config = dict(
    router_bias=True,
    init_std_router=0.00776,
    n_kv_head=1,
    warmup_steps=122,
    seq_len=512,
)
Below are experts of layer 6 (counted from 0) of a mixture-of-experts language model. Rows are named router (the router's row for the expert), up (a neuron's input weights, with its number), down (a neuron's output weights, with its number) and show model dimensions 80-119. Each number is 128 + 32 x the weight over its row's rms, rounded and kept within 0 to 255. Numbers have three digits each.
Before each expert's rows: a language model's description of what the expert responds to. This comes from a sample of Wikipedia text that the model never trained on.

# expert 22
Month names after on or in, and city or place-name pieces such as Washington, Moscow, Albuquerque, in dates, venues and sports tables.
router:082097114134118104124086063109118149091105098141122161121116106132143161137177181098126167169121147101154078083158136138
up0:112090139139109131105150111113160161084109163077158181088165107084091130169134120124118134123148127174194158121138125071
down0:100114107131170162179117091035140152082169124105104181103169096104103108122143143120152096178144137162148164125106143161
up1:124132159081112086105133155129100148112085122177153161120081128138150190137149120079200147146177140089139123093125160126
down1:125154137180172118165128094135133081169126145142199117092131192128138165138143107143103058129190121098120138130173163076
up2:100091155099125091167102148137124169125085132128148162106141122149158154180125162082162152119198122091131100087137122177
down2:097094114091148108148152121121163148099119115128142094132159075104164146145153127129136155120109144091145159134144142163
up3:107121111077125054129114162135138168091129076059126128148151097167108125159155193067114083113153115135102094093117155141
down3:135147063166164096091071147087108166086128063206200133081142163146122061166180167176064155086210168102130137100176115119
up4:074061099106114132142099104067142107106118129185131132145112107144074151157138170116160125181103132141197131110161106179
down4:096166168134123159160153102182122145100162136157142172124179076163193128129098138133113084149112185148119138174172113157
up5:149159098096078078127147119110113154101108116130136108133144166100129128133140131092120093118127091121132113140134140170
down5:185076138153101115118169133050108133145156159125142081142079167136209046087163143127106127135087137090113108157167122129
up6:160172197142167085162150142121064125102139116163169143067094106160098118157120146151135123127097113138112199096106180146
down6:117172151158139124150185113102084103098101076145102156175105120178049123148125120131194170104140113106114175051188148158
up7:130079174126084169124125156104072139182101096151120163105088141151165194170067102132108147096134105089098154084117173163
down7:113100117127144148134162116127063155156108088143171120070131159109167148101127155190150114120153163042206086099117136089
up8:177088142150092077099096067143108111097119160139152193126109100107091132166156163066129092149134141113124058087118142106
down8:119069160161188170122148102156134135141104158098159112124110126130139096144146125064101096139103138088157118069121138144
up9:102146096154086149177124158094102144082118180185120077171113093105090115138145168143164095144130139127159120141163151169
down9:147107140100142089137154189168083119211108158111128185090125146144062148156102089084079117113137161152106141120156112138
up10:149055073122139098171126096123175143135137128124142165151112119121144138105173140075138133132130120094167109062154113105
down10:123155128152103112162089131159111103108106167138103035143126101096088047086189151132130188124078161121139082131078149091
up11:170119204117048071158194114113121111149131078119148123086114129169129145199148132132149140129170140086111148106152139167
down11:093140098178103135123161109187136066159105127072059125182122118147115136124135131102118107140108111124124091078140149159
up12:117152143169077101141071114099127139157099179119110091098151108135156174118116138118069127156144124072200141105191117112
down12:092142122174129160174107090158095104095107122123134173116087098133129147157141167097150127125125150179182144137139167138
up13:125083158091139054174163137107104115152072103116160117137089145148142160163183149127162165082163161088112143079148163153
down13:090081139177151141119142184086085107109155126100227099088106171131106093100076153123102129160076119099131113126126127157
up14:117113112125088175142092153171124108107132115126160118131087141106121156156124164135161159142120111156094192126142151142
down14:131092093131131145097114127148116162107104106117148119119056138109133127120114097185129107165099098140128098077160128173
up15:112173122137117172111083075115157114170090093072075132123143126148168124132147132053117135190125052114140127133162145128
down15:200115125100124166055078130111200128139118146084136109125103136104139170164104122127077115164104091131075103154146111150
up16:137159156096102129124157110108081128153132142124115105078111105108208145165121131111146133061120144132109141108115150167
down16:132122117112150147155098106171162112154165108129126137188098127100153052122135091095070079176109104119143110164164151147
up17:138155052075131122190135165145122122166138100139141187159162105198093152133162184081109171164079188093155138065138129085
down17:120224145048109149135160149139126113110148131198095124123148111162131136143130108055126145148119128137138183120138097093
up18:133102066113122107122093107149118152143143158096172111114119129141119146200173186090174136129147112128118091114139141164
down18:164182128132165145103142113182167127122174124103189131139113097129116101169254122152119139182137181131130101145137116077
up19:105122098069146124090098110180144134130114169164114178133135121153106165111141110129139125192123148111109083118138145094
down19:111115158170109095121112034092106194128119118131097129099143092117104080123119120163125116186085127148132205110106110105
up20:168166095138077129110146142138129088108137082043133172175170153187098183161125149110150146128130108153183102127180114109
down20:176126138138129135060142108159105144101177123084124126128123122047073024131142069176131095156104160072066155151148164123
up21:070161142073089100104095160115116162126099101130170120086117146167145190123163175100176142075164113126172129093142170141
down21:151080163071105163145136124134153170149121156101121132123133170163121168108151119106147187080162168140135173151191133082
up22:067154166132118125090083080139146107081077126093110079169112161124205088103137085116114119138199136167225125084155088160
down22:121153157148225053143081128193125144116142168114204117129178131144099144140129137126174141109166150132107110098129200135
up23:180129162147189120097149081124033127150145100152115200106048113129097155157117133124144122121131150102153145152172191111
down23:148111074161127142148146148162090135086150108134150149169159156128114110082124150131169167092168096167090110079154199098
up24:103153154106106117136145156111125139155065120114165183126115154165184126155153098070212139135147187108132126102118130169
down24:141068116168164159077129110145141199126098154132155077113104139160185103136120162138128173107126172121162165102189151097
up25:129165148132121182124115117115132128162097105179166129155067144158074142140139142144146156097152206165159187067168087134
down25:103176089202078115105168141139134069142085109151046091121100099102144081100138133193142124113128101109103112105126146147
up26:112131166067108082162121124049095170122092101127136150114079094110160151145212113071158193138181144137126124106138168198
down26:154107111135160184163112061143121147102156115127105137105179132081146124150112138157176119128144149164099124089186112113
up27:115088075107159124156132105103076146144047081099106097150109164121136090110128158118182168052190185150092095166138131181
down27:146072092087138136112175117110110154115160141092127131088127109144118157127096152090090143063086133128066097101170122134
up28:154179194118097111067157095123083181091139052107165105122138142084116130198100133128139108116166118116136159110108139094
down28:125129139136107085168137110135132109127137130124071153148105129142047127119087122129127111148101134086109178116108046165
up29:128173150116103112112140130110140155075123119111140160132142138203116150124135174093126122116171154160109192153137158136
down29:099147106194125164042114146102105088168148214100122122140191153104130134117095154063122117159111147174046095171113109097
up30:105126161093127153168133182124138161133115157119149141159127124088124134084150156114138170142146147135175139075134138092
down30:103143119160163189123096118119179071166168155142135144121169051105158191123131118086148143161049172195156147098110149157
up31:154126146112162157129126101122109087085147109121150162135131124153178136192157092086147157167105143143168140113151175106
down31:126178053130146158174092141109111059152081121137104139153202127101143142099148151170153115134119109164176148193094130121
up32:105124154103103157117103110104118129084125112153123186145099109155117131124088188069140125123145138094176037156155145166
down32:145093078090135152107178142150143125151132165133170093111146073128147133061100149107139120057136154152125146141114079129
up33:102166127131140076114217116078112158100111116176133116184121216146140156130119069132049182132203128132137160148133111135
down33:136133118166101133119075117131126208189117076122133132067076079118154135133068101193078162117135110141151162090095170162
up34:085094061097092114151081105149122126148097082122126167112142197168191137167163106083130171154140118132134123088136127131
down34:118134181173121160140140149156137116139132146146114164101111135109132162131153102145089184139054117139116112089121135122
up35:115167141069078058156109139154095121125090143101158148091104130170164154150136150107180203128192194091136122113148165140
down35:141152134153118111085169112143138136158132125182148088133198097107129141164129143136112139154147073075087131081100139105
up36:148129132080158120142096108115085188097058176150178135076094147126142168157081197115142163106169179107171132127162133109
down36:111128118039161166124112183164139065176133100049093121153149142107095142063041159105110131150132098112170095092141159126
up37:127131130121152136099119129114070160116164115104133129107124114133081177139105154089169106077127172156092151136162117139
down37:157126094146130187131129157098117140086154221151152119108115116094121102124120166130103171127193150123074130113087054171
up38:127144160134044050140137147120096183152092091123153113116135102105113140213157171116102160080125116114191166085137184146
down38:117156116123044119209147098124101086143056057165172119146118081122136096122148148143140130126167059158125147100140154095
up39:132109152101119108138143130096090200158061129161146120138109141120153134193159112078158140097189162131161093064126114141
down39:080121060083155104168106088073162131135073150131128156117101092116106154080090160102098121093181174091109087122121148117
up40:109135104145151134166159099120113147099132170163115153174093097162171153119147157053141144163111137166203094091179113152
down40:140072078089106135088155090133081153153127143076081099163138210143187145093159136080122110215150117181134105114101129125
up41:073071131123176157153108133087138094203112107070161076115106153171143123114175097137188140133193165056142105130164070166
down41:112143132147116111149091149051098104142102088168148092105086115140177128158110159102073159111152159114140107159196126014
up42:106138101114131096086126100092102105146107192162149132111150115100127154099144140146141094154153140126099089110187143145
down42:062170106170134118131086119140166095150168176129165084142135120126087113156091148139130111101132165166186168076187110158
up43:140082093158078152179137078093155130154117133124163153098145101158091145130147172116128213095135086102130119072169162102
down43:120107108122150118159144145119134129065097170107118143138120196130126076004087101118142108146111143149127151166067117078
up44:116122155099160089154104128124109189123070118148109118116063157165127141081159132085138133135145139084135142071127155114
down44:068109143106160178107102139099189087176159155111165171126126157050098131158176085118164134164162120107162187117093078040
up45:078147107118139133132160158127091168161141149130146164073094102205149116108077097139124160099215125085098107105103092121
down45:164113100177133185150101151161130149130148095114108124159141049113147116140144077137119108162137145161172185120135167137
up46:074148210083117118145132129117141074120107124144198137130076117125149160159136169131168128120125137133091135152150138100
down46:074139141174073123132087128044143149126114123173129075143133088132089110149117100183140115117074140138145156142106113148
up47:131097126132105087106115078106092113090148215155144073175139103136184086167147158131143200086141137085185161120150138137
down47:111131125151127180140087152117098113155131145155134135137169159116145089076086090126113127115156127113171143116129128106
up48:118145111068116093165170127116103157121108155118121113127081134142151125109139118138170179156213134113164136116097168130
down48:089115121097132059171162112166112119111085130048111132158065088091141196144126159104137157131135106147151101116125169165
up49:181120128121128135146079168118088140175111071115148121101145092148152132141162133076143200089132113090178073099117136089
down49:125184090181094143102080095113088182067173103114126153159164117144149098123127161125127113172071059197127126146077057109

# expert 11
Modal verbs and infinitive to after who, that or a noun, such as would, can, may, claimed to be, first to allow.
router:075124156108113119141128082099093182114114108151141173124077129158151145132183147102165145148164159134152116084129158178
up0:114104093153176136109109074160158141102090129153168165100074104127148191120129147101074123099132148123117068125156111112
down0:093129088138125210086147126089160078184130190121153145161158103142120144169100124154152094183139096158085141182106143164
up1:130087162153075107135105099126186100161116120184128163211096081144123137135145138111098158222110206109086130130085095117
down1:175139154095177130110162071146135137137122134136117129132097129187160137123151139115145138162113114130150120093134153195
up2:135179169134116135187138107081138078164132147151201111080045099110178121079123118139105130097135149103093167142111139150
down2:104084146146141120146125124112201131116100109088123108145118152141141182086084091105135155099124136114143082136137132125
up3:095175160156113125154128150120114200160124136146161139095128176159110178161162114066157158166111102120117091088125139125
down3:153111110146154147153106117171120112112086140147133150098126143115142090148125076101155123131157138076148137109116119147
up4:106099131090150131117072156163094193090101103130108139100095132151143151140168197091122174148216139130134099066179126119
down4:136149109089104129154117194110129143136038129131191141088126163120178189130162107099155138134168134143162101155128146098
up5:129113152075165111198076072099122132122121134126191162090149085098132106141074201096176138135120193098128115103135118104
down5:076117137091083168112155095210114148127134101160119117132107136117081155109155117079125202171153186196077139056146089132
up6:069119085060141122153104163068081154100120110141144155177117096146143105153094106092121165168163162098126090132148095123
down6:117154115153148178069131054132097151148166175136124106078128171119132168081063194178127089200082101144107088155093164130
up7:085097081074091079115081142103129155098081127120154139102105109121158185125155200101142161185197174109168084106193148134
down7:225080111139152164063105152105103112085141157087137135190144114145176108114076154123145158138114130101095130122091095100
up8:131141165112099126111138140077124171125070106169115184112135141101109191142150132080147145145126176030091078120185153179
down8:151172078164149126092161158203151121138115162092054094141078179117169138090107087107118119122098162135123129201095163112
up9:092111152110140095117099107116075186138095056110185146118104122158148163165141148105199165152152160083124118094170116157
down9:147114148143159139102115130047130123140160191184090113095109111163136130125181096104144117162147155125179175105127115152
up10:130145106078211143166167147146157120102136145099125109122145144089144135169155100095155177168127138141158158156070141144
down10:166097110143089128146107140111147150094093140128152188191147075114113092123139149119097076152132109069135054157173115107
up11:103128138097158141114145177113095103117070162124118194124066135078080139143150110122133172188159131148086138077168136131
down11:191144116122106176112131176167158183127124164114123142101148104183076087111099149117120127143021133168135167103104139146
up12:060129099089140057124096111165085117156137102104141133092135143183107163095196142073138143119132169105140075100111140124
down12:109068147091142100161147123114141135125077111121142158123150152109102151031098164060141138125155146137163123143060169148
up13:090106109086132080131167133112081144108135126116186136109075150125157185184151127098146175141158146141121108107141150174
down13:110161159131059119107145100146106083120152139114149123165136088128163181086215199169146160094054140126148073156208117131
up14:164127108119094142145107139150127121123067148163157144109057098155134207140089157102099194211106161120149136137134178135
down14:113168156130119108154153155125140077144107113181115023114094143077142191127131150168164120119135101080122141175139121112
up15:120165170125146141140070135099146076151095165057078125118157054140126132194159121125120133156101121118112141178114135135
down15:106094117136119119181147112176161140157074106107114111109127122158179114117118157194155192105132114121206090078122127131
up16:056195121090186129144068088144150104171092148141147096122164107161159135095159109113081127119120143105109108088156075147
down16:133115130136171173166147085127131118114158119134152110193123172146118115102065154122145092149106163104135117103192110097
up17:153128153106118150091138133133050114137130111195113114134081143177121134123149100149084128134173150156124145120141144128
down17:119111160134130153127157152134079108164102110095109159124156131100147142159070127127154087112168084156141101119208133165
up18:158103108126118151147090135067135113154112105116145179068092131109176191185098157121152186127076107105131068079163132131
down18:111121133126127159125111113118132089105134183131106167157155139168162158096155104151096107090174136187117131127171172097
up19:132108180064102156160203171148130192094142131160211074154112108138125137088130118072127178160123140158178107130113154110
down19:089136138113194101193206127136122203146108116123147154167113158085058213134122105118146162196091129168127088133193090112
up20:144086121133101109111127154103111128140079069126139157124063138130140159160180164065120172129154132093161115106150139097
down20:067140116095182082090119125085121097087114211137093167146151180115128153125098153117100082137158184131095148058131132091
up21:077084098094110093075119127164139073114076120097166203153185175118124103140178132093114162122144137107117118131100134114
down21:159104088157134066124104146097126144103164114094127137076059124110067148122137056127051172179115143137157190145100135080
up22:123075102138143101155119145140152170115096154095146107122138082158148177134134117115130181106147130159099132107144135160
down22:102061155163113177138121182178137047144121126098125171058079178141139138148090251105122136121127144198149120143169116162
up23:139153115091144096168129142104097120146078088113168141144083158171166183153172144085144189156188128110126144096156117171
down23:121085205092113094081085142100145104172182158106133161077143122146150182171147075120096137159169152098162123130155167129
up24:138094120180141132164150123081140097113117137142124089081108154149143122134193163103150166114137105140135158160151159132
down24:113099145164130128136106059135050131089124146110116088108178119103142143156135193091163144173112151130119117151202092121
up25:063108128192119106211122075121141122094145125082149096104104091160126134159163157113118126170190116129133140096160119148
down25:140050122144149128144133164150128140110096135124088167138125078144147176215089146126109143119113138140120092105174139186
up26:090093129137121086142094111144190150169097146155183126140080134102087190202096150091116142154143150105154088096176175109
down26:138154190139131113131107126122126166177177138131093094120145137116120163170115123176092156102148094127118120167120143125
up27:140081084114159092076130112146139126149041121132181152163109104138147146116128160150172128143130124078097058112179107121
down27:128090131119123154120130131185155103142159141122141130084067128087076086090121176151117152166080132104182089142112082143
up28:113128118109166090141107136112122161172069142167156146106090158117138172129168131113120199143187154070145102107177161129
down28:132107103096114164142101168130167152128075081157137127172169115139178113115102134064119137128092180193074086144109065114
up29:154091108108107112177084109049190122139103118160125181162149113183142105139139168094166163165152132108110116156151132147
down29:113157162176154085110123173107157089087063093128187142107104140096133162145127103094109101108138194134067183097150130135
up30:087092175117146127122131134157117112098122101105154153135123184151169196207119131123152198120133189149116085116111128131
down30:099103098138099129133134111085171167061116169092188155132104102149149154137124173114108124138094091142048112200098085139
up31:135105105116122093174088116118162171156075122122135178121106084115154198176130126134132168187107105119122095095110150148
down31:092125167084090152101102161089084122179174093129156158123185126110113194096133092137121162108151104143130121158140120156
up32:184107103120130073132138148123119197092097093093085140071164217109116142125151103061167139161174165104130169119185169076
down32:142137154143123110137165128114157141056113061096108164177112097083081137108164164087180104160150096121143109138145139188
up33:110156116055125080137149174132083136089130082108121156150118171172173159119109162092168100183169172120156145103136153184
down33:186122125125151134156127085122104142138109198090170100123117070145181142116083145123152137158121059100090112064080202126
up34:091090141090181158165109073083116157130100141121176098125129094135117136124085120122152185146188173112151031045142100137
down34:105132114086140122175141149141126144127164122066145175142148121185117137153136061116085086147135113124088132122148128080
up35:115161066143154153145127120122106167111131079101172125112117192152119210147125195125107177121133110142150088125203104093
down35:129141136110153080145116170138128038076128181056119164133112119195139169091111138083095101141099110113094111164195141136
up36:126122122123086094187120154125111176134058077131142146098115086143139150115167158095155157158161165071132108090165125138
down36:069168104139134105093148103115128169094169140062121121127133150122183143081129170129073090146108132145143137105168127234
up37:185078096126176079179123159097144159112144077100123112108126129157139157118132119104168152160169129112116116147125169119
down37:118126021113108122078118066163127123112063146131100171194167130083136138117115115145116164128095167148134172093134107115
up38:108104115096144094171113156121109123138094130177167173116121109160140159114137149059144153163168137041081167093142193135
down38:141055137134137184216124132134163105138126089138116135122040101214136108154094102080097169124089102107074113122107075111
up39:137117063091094128127173102133110185105100100152114148127118083131100153198157188088123138110139146107093102082190159152
down39:103165130138127112111086105090136139141088135082172122128104121089077117165090126118109113158191105153125089110127124061
up40:125112103121167089175085151142144148147119109150108140088111131107110132116158165124132132135147155112103140127204131157
down40:163082160103154119051156120150151130118162144131124152167114160111137133122083059105046144176107109129124203149095088128
up41:104144120144157117087171093140071140132105086173181106145075152152110119165124162113135134085140141115135083101104123183
down41:211128208138136160118130128105090169066133059107110127118165091210137142111164129110100124148119141069158127077093142134
up42:065115093128139058162139138117108145112130140089160183151129119129151134128110114109073119141156100117123126111147135100
down42:078199151108100125147104115130113160128087138149146097090109135129140109067159142176148122093126163147204076084120118111
up43:110158096121097141128111081114108114126071113127166141152109171096123149168154179103125148108136188084109112109202138150
down43:136110146149137165140157108145169136106095141158124114138184109125125070172087109143121083114140119126089159095097149085
up44:112113158065131125088109127108120118103109117147151152130119073109149101089113087076200117167127119112165153137121098167
down44:161149126101111142076139150048139176106122157190054162108205149134196094097163092164090057102191103120054115158132070133
up45:120194103093100137151155092046082144089132131145120148101075140117128102097195141121162162114255098152198079155085143105
down45:141101118130035119160095113150173100095097114175108127156160144131150094124156106090154144153123112060141111146135181171
up46:162143148160167125121116168127137165102139122178129104136132136151131144099154118143194072087092175079195139158170118111
down46:117146121157130055153113161147131125111208100122144133093119113154107180152181136151091151217095092174082131118120173134
up47:136074089129028107126093130144146180079119124051139207177140130183141134128185129089160137114176168122115127092190223141
down47:072126116062110082098100076122163133118134105170154227154117059093124146159133128091154114098157099074136167132149081161
up48:145139137160105131114193092109112119122150100106123135110101129172138194150130129077086161150151206091102132139156166190
down48:050127144103131138111109119155146182104128134166160158122112168115210128107089083153174169119150093106110155116087166129
up49:145131097095158111093117181157139163133084159142091132116109128104129108096155140093147134099128106156122136130113134091
down49:178100151099097141145112128177149215079123136114120144121115096145066151140149137170077138136082117161104166103119102135

# expert 13
Line breaks ending sentences or table rows, and sentence-initial subject pronouns like he, She, they, often in election and politics articles.
router:150133174088136101161125129096121141150076137176153173121120125124167221158111167109194151167146175078118118085185181134
up10:115167172101160108172046068115095136091103132078123146120170135119162160131136118091131112167109080080165098126116121164
down10:109144130112154171145148109156153139138181115136096093171172175171143121095090150084134124168136111117062152091093139097
up11:087132093177124122137089139133101109184144099145147167141170167111086183138089138118078149148159124145136111119115130130
down11:115132141113160107079128157087056108082138010152184108180116135125160123118112077078192166172119130149160160113095131166
up12:110119098134141090181047042073100160157126160128072160105118148166117134116137177111126145179129143156192118122113096175
down12:121123074077102168113129131093127136161129095108097144208153114158167095093072115158087142151123129097152132118107113137
up13:162140133112092155170135078180135168107120176169158152095135145135107068120134180116129127071182156132102124061148114139
down13:179167136128114168173190120151157118143110089205149131160167163114119199163176176147161095122126113175112130145125135088
up14:124141223152178127169190101110136136120138119103133153087156137135149152188154115093144086090138169085138127162151100154
down14:134052126152145174110190130124053175138129128121142079137145145064148131094097069107178146208117202090156181146075136175
up15:082144088153118104098114083114134174104110122149158182120090107178106149140187159101124180109161200133187087056110143126
down15:086119125093177186143085071145145153148108148179066118119110133108181180126146106129159075073133214079137178102166142152
up16:144190152156160125124133149123070151102139189087080154142022116142146135074185173084067094110108175153166124072084125132
down16:107163188067087116142088094112117155118189142181116079065086142122151160151132133113083094098129094148134171136044104122
up17:091132127103042108112103143129123164150146167214137116155107090150128106087129171107130144084207177141124115089158115178
down17:103135129109147129133185190151132123177106141116133153116133144139084085112111148122179075149148145147102106131151096136
up18:151110142144106178222097070148138159095108124133157195106107085158184071085139193082141146087154131124125160109106087107
down18:166124180140155154169121071151071145111101118061169155131097172118052081060166125147128149140148075092103156106144079088
up19:109074158123184120134110137136140197140119119128108184098121168109143167170157144074113196144151206126126127143153134153
down19:099147063153126051145112089100184093155097067093128192095095152141113107167179199101087106121142161074122171103173107164
up20:013096133114177155103115099093076128100147113136127174113114101161155174157158116129078119202193132110105086116124133147
down20:175149133131137082115092106110110156085123106167080126150174150098153109115122123142125160172157066100108152116166125169
up21:089061108074145117106182124140070141124109138123129155134175128112120178195101139098128135174112175200118054120103109122
down21:165182144081125130134191187190118154134106159084135105086182146126116173076100112102085095093091158192129162162048101120
up22:152170058130127131191089132114097171160113092050121197183168108146097194127161167125151144136101162098086104136131107148
down22:142111094136069062146134084169155162091128153153129116153157153137133129122107117121152074104144086113132156118133142209
up23:153154102100152135170147057160074163077105171121099150137165127087122187172142183140091127108152160132116083111225143154
down23:159173091173125111194150131097140143133109187168090128120142081150171147111099111117102151101094136173120077120139123093
up24:120154129089134060103121149154131113135108189132131134135082109116076084101203134112167147146143132133152100089165154091
down24:139095146127112094127133144131220083085165127156160171151152172094135107119127146097111151199095141137130114111082088163
up25:085079130104073107109089150103101193088113142128160150115055135107137127134168127082109144103205173106148099100169127170
down25:117144159089143124136112130133172160121154106116122145110157087106138154116125104114129113143163126105154101106139136141
up26:127105126105131142183121162121094184153107109106102172152102105206122134122158132069141178133164158071218193160101131156
down26:109112171146090126159096102099096083142152177128119078130140153150124113123190146105146068117159144114170116183195147147
up27:141105119110091086144115138111077192145164157141142180134104098141129139110110098103181148127182096101162124090119205154
down27:092126104177122113171139126153110150137065163181048075109109161161107107143088119133125120047136146066164161124160143151
up28:130142212135078077139072118089103155130122102114142102151094107106152179144083061130127115131124126108130138147128115157
down28:121177120101136150119124099088152087091206099114155142148130092097172034100150167102126058142147102168085149186107106165
up29:125182177128095116116134166088075123093083120134087145100103062113087140133156150155056162114118113159138128137124090127
down29:093164114122170151106092140101111139123088151112189063112094108170101143188088140141052167085084132097138117123137143161
up30:043196159098119145106188182111131188168110092177105117163161127128109169117124094127119143131153179109175152099072144114
down30:099196124090122140102138114105122118132157130116096116163182075148147161113123164123133114042135160134134127159103143135
up31:164111160085119144101074167149137121106132119131060125134119109121085119157113116133136130071172133120086153131100153149
down31:110142135077085148095065117091182097140177120187138110126146087023128137077148128135130146069116162126127127103084133183
up32:074085122038142092204129104143135154098141137127136114169142128143111196131111185112126149181148122140143133120077087116
down32:123108137129102178159122112076184134137198082124194105095166118134183141077156165034177119099100064064132089148156139106
up33:125107076164124123170097101072112145102109133151103157106087124183112107103174167076126175081155170112129086127164131144
down33:109149170142112102097101185104095100130132113148157140123103121130109157140204097144113149148066132155142145133099135152
up34:125146095028106132173137081122149186125094150150074142151135099135180133103143158097150102097123123144173103135115136107
down34:112150140126095125092128084135200099103143102093102140111142073137097128072176130124112127122124091083149147117077130145
up35:119154155098140094204131081128105103124104124083090102146118136092158173142126118152101076150076214183122142133125051157
down35:083135184116155119134108125149159123072145197147152139093047149163061136171216155144188125131105062093132097110073170110
up36:058139135061070084100109116101126126143126160108129107106066061139141102077174134083087129102148173092147116113120104176
down36:110163098118168136148081176147142084111134112154153118142045095101186127169166160121105068152121119096118116122113098165
up37:095097117102135072134124083120075158062101088135190120107056114170164119135200147088134126133143127086163098092140124186
down37:129139105103116094145193140105104108116142141121136132105106107116201152115082119100127075196121144125146112123144122178
up38:165125170155126163117111091067116139099114105096173132102089135158150139152117092087095108113143113122103122149108147175
down38:103144147127150113164147099168175137104162151111082195143074141158107152114083112087101112170174133187101175070117178182
up39:162141178126116155160118157174114177131147164115097087084158121124156174114146106041159159119129138117146092045123132105
down39:156139131128202118175144159123130079150108136072135106146097108162168145130124117077158144150114089113127180147167083085
up40:137106159157068106156097122099119159139121127163132124159135141153148122158140137095119154103155144117121191155111124142
down40:098114099148080114136152066158130126082150095124130087123125142173121109113117147171156144174128087135133185179116141138
up41:161158125148087082155156121148104165137139099134153089122086102070162091183120111167137150124146139090159115084252153134
down41:149138144123088114069148152094156101175118157149137160141132206149150116187091115094147124099117110064097093074144115125
up42:068112120131116093132113121131090184176077126118116130123067154186168129136146165065079184155172118105140153089145138132
down42:122150127050100092114119123096157076140051167103148113132081149142105110148081120116142160173100136158165169101125158096
up43:054135109123148093170152125124133172117129097071164106054050169118099153142110180084180148117161179102175098084203073134
down43:085092073153107162129090149125151092144091154110104110087130062122185138110170085112155147114065083156135124165134137142
up44:175082062118061117085112125211128156102070079141101111041170124104190190119115096108115141121120168089190084085162160124
down44:152100143119147109096087099125133083044117157098125162119113109155095109148079162064139136154150108109137142098131080150
up45:069166100114103131171122116183095120117128128159092115150140162095099155146137155092113165101135144137091109118113172127
down45:090097110095156114155116122131111142133142106172185101172143096071123158074067133105155126152148144141113088102164141246
up46:099123133088116158145118117136111222098157162164135092109129047107127126109158133105174158119158171118100071131105117125
down46:062094159163112079118142090120145111104175143164128153120115138117151149168087123147140117117097105123109126160147105132
up47:155103115142108153131091046097129174129068119098108154177149088114103157070137159113158152126169141163108108124113089174
down47:157153132148082159084164143117100131130185145065113193121101114106159147111161113101147078141139152132167090120100102129
up48:134093102169121106141087115173129145126116132077127179102133146103103179117191192091090072096112174133143096151158155122
down48:133161121140134089126101068172190168102132139170122117157120097099063129115130170144152122136151144112133138144085110096
up49:067107108131084110088190085087121163160075165162084165140115063146116210103139159121041106126103112065109175132115124109
down49:115135129135073176154121089118134105142106119096062110105160175165149116134057109122058111180090105134143147081098183156
up50:107127179105080113146093100143125163099071129106162145127056118160176082132170144123139132114143178123139117087160134189
down50:130129139148171118163150133092092141163150135161105145122131161140163084109086116095136120131123133123100091152168134116
up51:080085056103126148192127104171079118146082107138093142148180175164123136158153145136136180159108098108092137153182154142
down51:084155102158075132129136087132100130101147112107145204158104201106133120128147180142138153131119119103102100112112070146
up52:122028139208090083217096104119070136149171098119110145121115151107154166106155170062126151085152136166113108078160153126
down52:177132097148145074142166076110098138164156125145145124173143160065108133144074086141194102134110145105118158058131107113
up53:129101135122152077126113162144138124058109130097148123098127165138127119106156135098121151170164147124146092117183138181
down53:078156142119130119166157164169154127121165118123131127165129081107107125155105159156162096086143161153122132167153121122
up54:142118130181075100062139128099113119188147153195098130086122114131116100105110115139142147041105124141141098084178163159
down54:119205137091134068108185129134090135168087162117104067140134131138074119081164135120090110032156088150191149120184134107
up55:125068060170166141093138098106066137124119130092074155089114137112113160197169104071179128116134171109117105081135122090
down55:079116094166155092174161076118174109127206138087104135137157131136147068141094141121103098105156092146144167210135149153
up56:102143141085077091141115130081122148116115130041123142116102113157138108157159193110166104104132151085173149144130137154
down56:139073145120132104120098121149115125143139136143168197140142116102133107118042113128142107162146137133097102104188133111
up57:097152160135111107127163105108145155169126106128171195118165042117116169060147160090118097118129165083122124145086067102
down57:104088072127054140103171156154174151163091097174110102085139117099208100134158137132077105109171099110092147049140145208
up58:083063158152116110169140168127167210110115089163149093135106099121170116150131201101179109141143155095141116124181136157
down58:156083163125164177152126102103157041073127139084099126195105066080142092094185102091060177156142163172206136140116115156
up59:118104139129181130139136084142118069089122121130133138082135083101221120106133135119159104113175132133153050128181081147
down59:174189175123149188115134132125079111136122147116174132129077168143096161095125095160107151134108147111073089190071152120